Weights of a small mixture-of-experts language model, trained from scratch on English Wikipedia: 2 picks a token, a sigmoid router.
Below are experts of layer 8 (counted from 0) of a mixture-of-experts language model. Rows are named router (the router's row for the expert), gate (a neuron's input weights, with its number), up (a neuron's input weights, with its number), down (a neuron's output weights, with its number) and show model dimensions 64-127. Each number is 128 + 32 x the weight over its row's rms, rounded and kept within 0 to 255. Numbers have three digits each.
After each expert's rows: "gets" lists some tokens that make up at least twice as much of what it gets as of all text. This comes from a sample of Wikipedia text that the model never trained on. Tokens count by the router's weight.

# expert 13
router:140094189192126149126136158120106151137098171057142115128124086106146228129092192185095153150098140154177131108116088120106169161135177142094124097215145150128164063144153168148125109140160175
gate1:117089079203140107138104173107101118149061143126124097116137089126087132190125135098060120117145072172123154145100100113110200146145183157118123163149128099109091058124144094162170102140126118
up1:159169162210132112088157070174098096150148084092146172138154136109146109093131137089178150136098126146126159125079131087097136165157131138115085081120133208133132082141159123106159091147135149
down1:186101169100122123231117137180190110123100106206171095189168143165098081106136134142122093145123106116124132133109046104106145155118114174125134091154086146141094112130123108140134048148142090
gate2:195142132152142171147112149181094154189140154118101120159060139145128147106072133118146144105145111152173102123092119151079166141153167116125114135135088049133138101158092137105104125124139119
up2:109075096135065087125123137190142131129131124086110125115092108103124106091078153051107117145103126133123121136138120099116107132104106065193114146135073129105116096113081158182105145144107089
down2:147145165133134204150122147140100069082067154172133084162147080121110164204146152098144113115163098135136139119121087141144137114104125108044104149152088079067105096120145083105116139119123093
gate3:140128110048154230119066118071154105097105163119156122094074105123088170101103073188107141130154148185139170106109073112124128090160110168105078067120113133133153105073116128156148160135175097
up3:148121070131104167109100123135151124095144128146138121181149136159170158128089132198088145093168156143124118123136066102120214063120160179165135162145177146100169157062090170135131115106138117
down3:100182166100112105121145129096072086138121088114152145087127147116122118108126166169110121093130166164097102095048122072188105158100129176126033097148091145133127047140160105156144190121104072
gate4:172150139109133075102115145089127099126151159117134087123142127080101219099192177214150103127121120124104156104097187072129151169146125134189135101192113195111151116120196146198171117108150101
up4:103124158103107113137119101154080173083221132103088127047103152111094122079094097099152139105127132159156154102140154097073088104095108095146042119142156180115165132146112111139113081095140156
down4:169143162121096139162108112130104108142138205174167125107100122166137062103125112107121128150114081131090181113138158177169111047097140114145165145170153083073099110134116144121098115096141165
gate5:085198154080115205155079124106077120141121170143135136098087140093140140135094132105060157142153119167118122096100086080157167123148155186135155082136122096135093076205143123136151148127103154
up5:098148098073102114072204111120117154173120160135098118135146087179139098171120129162112138158074184171160145087112116125130142088112170186095140144119111143145092128149124108107108134102136122
down5:145116156145134136089090143141131101129143105183117129122137157106131067125105113045139158155141128132159108128103116132123131128139163178123065068151047162152116068149113137094102105155102193
gets: "\n", "-", " re", " •", " co", " ex"

# expert 31
router:137115134111136096067094111099099190121057102150193128123173109103091144201088198150114120146170127087140108135122081163106141138121143155105151107164065146108168093104085132153085094123169119
gate0:113144124079150175151086086114122185120156075168135085117117145122093130151138114107114138154178120109110163153094119195132110113178129107080172105157085110132138139129167153119101120125107157
up0:178086110063127140138113095077170102123146103149133167159100162160158114118076190087132158105137117121102082126144089107183111091156085103093189125140104087128130148154144098103126077130113171
down0:166117101158087186134148133160112144151121142072091044127155152124126117144103128177151098156080161124110139163106170186081116152074161128169134146116119127171117093137112120205141062158140102
gate1:144132190139123114126193105147109115155155069135131205111134091100162119131144163142078117135154123155128128185174163130147145124151128140132113150132193154155128039112087150068149111129077072
up1:075127122130180148173101122111138160134166149171128089144166131202039105148108144106116103124173173083128136096093156138105135096172123086106106143119120141195130134148125171162166054132163185
down1:094150177125161100108134102132157170128113149155150126134155166095096131061124132147124148096166079107170116100138119148122111108120123112088083136065125163148144104113185163150113160109204168
gate2:134094100139191079096145127154121144186111139143144104132143076096098124159090131149097116097117032151162151144093129087185165088154178134074088118179086106125189164123095122160093145061156164
up2:125063141151205139119136137156043157204112151109146128121108124096153111122128131132115105102151107207121110166085092103122137081158097137144105099097159090163103125154154136186114076109139113
down2:140177095144126177102124111141170163128118123111085118127153142128151174191094163100143088105116199070124087124140192110150133081138110145149158129063073148124148172220110146134106143136172092
gate3:073121150121132055141171115155103143090144166142124151054147160149129109153123177159104119097121134165144135157085141132090171140119149123106101154100107098161140094132076134136097157079153116
up3:168090112111156122170097206135149135132091134116165127173151057056138129135079100088124121183126100144131104118168135090115163093093141164152122095114165086107120109110149108122141085111155132
down3:042083144133129109104176175124099138105123124136154112049094152068132176174127091084120113124172194171162066135118085112068158089072205104116150088151108127138085138110162128129128145121168175
gate4:123135117127219161126162124103122117129158094117159155118158123121147151132136155069134148065115122139142068119126128140122177096109170138118125123131096097142081102105121146117135160176175132
up4:115148176166136140131187136126130111109102133204153159115123106146124103096104118144151168074134069118170144059187138090094135158134110201162158110154163042071184105136118052120117113138139102
down4:151138119134146113133188088135083130116093093132067116157109091133110133135136098136109089127089154147163193091077135106049093133167118137117135159143170098182105069171141150179158168113188110
gets: " ", "1", "9", "0", "2", "–"

# expert 29
router:155102189171133131068129139152076167132135183072128131113127128124106202148095174170124137122130172160160115128139062125153188161129130134073107110170175173121175062140139135124132111135130140
gate0:124111098095159136114121136133127197124159190116085087158059140091134136170179156091148151142102150129159094125160108117116147143121099075120122156093106092141218078089132110171145155133120076
up0:027141104147110118144139124089115152091096163155120119209167163127112148183155109141119128116114069104076124124127121127094167098162152143130130188146183121125127104110074104180038097080103117
down0:153105148096135163161102127112128130103169070145193095138171136077100134167097154111147145068151128075154097081156136203102171109179097176161128116079087064115137133111163151152157113109111151
gate1:189109107107162211132104170105079127160183195180111108158104183176158171083113202109087116146087100148190156089144131133121111168133115134110108100093188101111153049098097133129044138123119118
up1:092116192156138132114166144160124105178092170104191092112099116117147174123137119081134159159099053156087164198132129119143151164084076107105135117159069073161157102177168119127170117137132119
down1:181098083066112111107093144121207082124102115091128160130150168131167163117119070131133104129126148099140194080139147106164109092162115032127161106169113130133149144123120090113105132172117048
gate2:165130109150083084150085153166131149142106183162148105124109123116101146113114138133113103138165095132035184154147071132136143149159121072123134119153165164112118110195149140128100131131129135
up2:146122144157126176112172064135107119114125201155152089119115131157143066112104122138125076092116175109130104091054148125076129145095152152191134139117135112039116117126122062060065121052093054
down2:139134157084108133087188125120159133127095150058148112159133156134084112124115090199125194101169164126160114162110120129158127159172110105166129132097191129108178138165133133142093145152124119
gate3:157121126170083155126116128168154102148115176141167122153094090131089157172132131076156113161152118160063142130158137149168144096108159086147189173142092129089113113166160182137082122082123113
up3:113088128126131119067142145149136177153179114105102128181136151112135145122113144112164164099119118159160126105088126150159108172135103125137153128201119112110139158155144130077099158141101118
down3:075095210096073124168140086130108117117117155105150137166089062161195142141142149135108154094136112178147043095141083104182130137186142123210114179098168139154096073128122113156124123147124138
gate4:095095130136169117087157168101108067125067141100128139112124119086098091233148124129063076091136140119155131168145123146202138138146125118107106093159173133111141094139136076154118146154126083
up4:120125147123114128117132142159172149076188088152158078221119137166096132142137185095162110154130152084155109122140116129066129130128050109217109143108113147146144147119138109147110181151100096
down4:112123136124147105161114120036153143135125130156095084123126098115143128143121129114095083066077119116129142133118153092142110089101133200198101073174093128159074174131113139150128083153198168
gets: "\n", "-", ":", " •", " Born", " Location"

# expert 18
router:169146095117159161131110136129132110151103154087167141160114130090124183161105195141091113157105152177151136166173108121129129073148170117105192103199078160157194087173133167188127098061131149
gate1:142180106117116104194135162092177160100118175084067138151056117136106127173170105135071087105092158153113139131166111125109146094136161209122158097133152120156190101090153112131166134097175139
up1:180162111134171127190156147097123119184075095090056132137104141134154139157154186163114077072115138143112090161186157127142139147153156144096126087114149141151081125168111071166151118116153092
down1:112106106156066076074157100108103125125108156112116105105104111153166111095170139092131100163112143130129095166161073156097152117077150085143126119142138120112088220089165139171128155146186124
gate2:125127115083154167149124157144096088146101120157223121110121069161097097136126084150090208175092227154136096097184102128149102138144136108071114100122125152106111105118136143099118116081128172
up2:156165119089195153160117129039140086158123078143170102135143077157111134112101154123112128115125144188151145103130136146148130115154105155113077150076109175117135109136097120122146089102146109
down2:112070084176139147184070128151115153112091114115136144156111160070064169109143108133127138207118113116175127067106128161092043123124151098144114124110120112152215188098133145112127176218166127
gate3:103158113122156106121158070161141168106120099161149171157101166150146151061095132130128126082110108124144119121184160151171120194157157096104143136195150116143132124118107174098086123085130196
up3:100093107092061119161132148163106114185156119085071163133136121121099150144118102171126130138133115098108093088126128065160131165080128085160182072184105164126123128100123147074075131076135153
down3:120145102088130088100111159135126118104154149128139101077095166109118162136175126113131141130109107127122140111107132091137137197164136127131125130150128115126154240153085034149169139128131113
gate4:144157132146132143164144114149128066197174139139149179132079111166106085165146063141085095109185128131106166124123125171144112130143074109092174139202130076140093072154176089134116155141136114
up4:099102135171162149129136159128104174145166150148105095090087098146117120159142145077147125141091165073163141124128173136135168089150102082110173083114146099124078097157189111060145092077166136
down4:090111079064117069081150138092142122120113127161120028091135162166104113187103152137116175124088121128181073092090152120102142102132162124121153115035107161146156109141164133136097132128149149
gate5:106143093042128156166104112105143094109114185085101107175168085160089119141102084098158092117117133123079095099153099156141115154122122125132098104135076201129076110182129136090086097153122071
up5:127154148143118134177129101150120159093162120103101182156169157130128119147121202194156085098168163108159142174138153082130089101119136063113170196139140114095151154149171176180144157126183062
down5:109142246146130118107126149153118173137104070179145090159139142134123078151137137157121191143117108083156116138118124068096116177084104113124135151097191084170146086117147136145086162134167102
gets: " |", "|", "-", ":", " at", " of"

# expert 1
router:182128155092157135069158076126152149189141145143114134137187143118136132100128126155122078135183081179108163139193103102081111071159117134139124103152070137136122066156136152174149106130123127
gate0:126121144079095175120078020177155154164197094129182168074142113151115080105159143122118090185154107083130179121131119163074136136154152125059146141173143088123113079163132128150130130087135101
up0:140150087197146081062105160080114163105130089149149112131157128103125153144172105122129125120102187073092128045129106108115123177079087110090126154098188124128125084082136119129190153119114129
down0:129110172175083088136120119021095089128100110141119089130095096110121151099112135129161109116104129105101115153079171091188136129078127148165178082134154147104111091080101089077137149094140109
gate1:143078146081149159162150112124076127103146059147104113117121161088139166119167134122111118140141105146158174135126104119082122047148142073109114155143090116107102101135109186177099100132139151
up1:126169102132128072152091115123176147198166158109122163153126120141097102133087179088189155133158166103164102104123151179144076143119117080139127134151116159147135042124124100130141126130123087
down1:178065161163072160134131136135106097120141161154121133153158092112168144121106142149101139123123107142117118114131177109156125148136211157159168164137191080112127068119151114151132126145173158
gate2:163056137102101176094130147182109095140155143115107107149108134120050144164115095129171137143154134126128129094180081179147135116141182159129102138154150176116070124109139161159143077119087108
up2:105218176165124105110167143097157166142163126065141158099081091155199068194118088123085117134117100169102142186173174111107150091124110160111171106094155105176105112152108122103184149139126099
down2:123121121153157148125139081161090179110154175139122147081163089080094161129132137113082079102095117168128077133136127135185138125113135128102103119148154154151125136130117086126133135083203156
gate3:139136147145140140153129067122128128126142199182136101183097173133092108134091099168101062123147105164166133128149115140145157124125118181136078164119051118144122075152146199158163145199086116
up3:103132084089092127124135064119087123042177125101179075126113119120179143119130092193125129144123129111108105111153134121122148095171118134116114198138080156165115131118089167181175099093170081
down3:189130158128115141163113132144118111122107176118084147074079104159130153082168153112209103103149069129155147033150111125112107172127112082119158100128135128130069057122171106122046204168156078
gate4:094146197081188148088187124088120162157176119168092130144101093102137171134155102114074128098135077128193181123146088089121151147140098120124149119147116173132102118059094154128144134079139112
up4:177093097164142158079156089133138188151168119102102121147165174145166086175130191145090098088125092093121121097095175146117108121184067112108154097109209149125144162113108115142113115099124150
down4:160138176152123141146105143052140118123045131168155114062185120127148062135086134142150185141108120072120128115161150111147134092100184111105158110113071069162177189174113130160116111167099132
gets: "1", "2", "3", "0", "4", "5"

# expert 21
router:132125180127156147063130116152116163155079180080187148120158123122171149147080118167075087104176112130143144170157060133114139106173182152091189038171067166157118111180135128140103055129178143
gate0:170116154093071085153146108108149140164108085110057148151182154109109105095140134149155095111167152140152108127118052136151109103107103133126172155159102105102114105120130161123115053133120139
up0:084074078139137139170156168143108059102174137152137147127120202149068122125150136116075076115135153085075116092187192099132151096204153161141103074148128159136098144149102079145115078117108154
down0:073139149140162093088118137078151133076119178158090076128093148157118170156123146100108116123145096122124129105135133088158134201155171147123142146111098103110090126148093150102141109150219130
gate1:153067175114135112095110172093073173093121129135102119165119113125125132130178101103108144176200115129150150117157125096161078138116179046090133116116115114195136138095128147170153083141146184
up1:127075117163156148120101042159101179097125138079164160121127125131138136073113172084105193156119149136149108144106112110133120105141139107107145139133171145178162101097144088107140089133164149
down1:140139116075049117177107130132073094139115119165105163112131166131147153087106099126166140118152143129143100094123135177110143133122173132177151144114123110093095206116126062097149082108129099
gate2:156188147171139137099108180131150134090160144131139113077171161092166121155145077142080149087158097131177153146096154136121179101169158192104094114093070170159089100134109146099097064107138093
up2:205074121110125105144136153196129141132127175096123126144179069174153113128184173122142132106106143099086108114119120136103142071095159081167133095100157102076093105116139143178141097176179172
down2:147121115088180121146132127115096138114133151107124144170117045130136141127060144108157131143074126075174165098083154113130137163154112160117122074121155117124125109075146177142171131217149061
gate3:142139127153149139148209127151100134128090175045195127088136147204121116105078115141156127141146103164181107171103119153126134138126101142065219080114045160133154157150182085185136179133106167
up3:096147161127125092215108183067135123093105161117142109110133062114090121103144167156116216122105150151178085062147169142130130130153125170143117111099140131210137111108113167138118111110207065
down3:111103062139101134138126142152112154122083133111115089125075099108110124071123164099052097112130090095107145139171140112099162105115147104077142125114114169157156248092129143142112126089110119
gate4:158163163104133102139135177131113158134103168120159175124070164127146178153117139112120110093198144162130140089124163080116179129155081137140101074127093084151089144152150123169200083147186165
up4:128130129050157105116109118137157105142097104145098112140159148143126134113087129168162113111137144170136126139122171183190179158227144160107121128143148121077129101082117159175189123128126170
down4:191072150089117079134127141159151099121120206107148160120143165117126143172131130130164140155128191092131142174173137109067165144106087133133133145157072104148144091154107084114078110171172075
gets: " the", " The", " a", " his", "s", "The"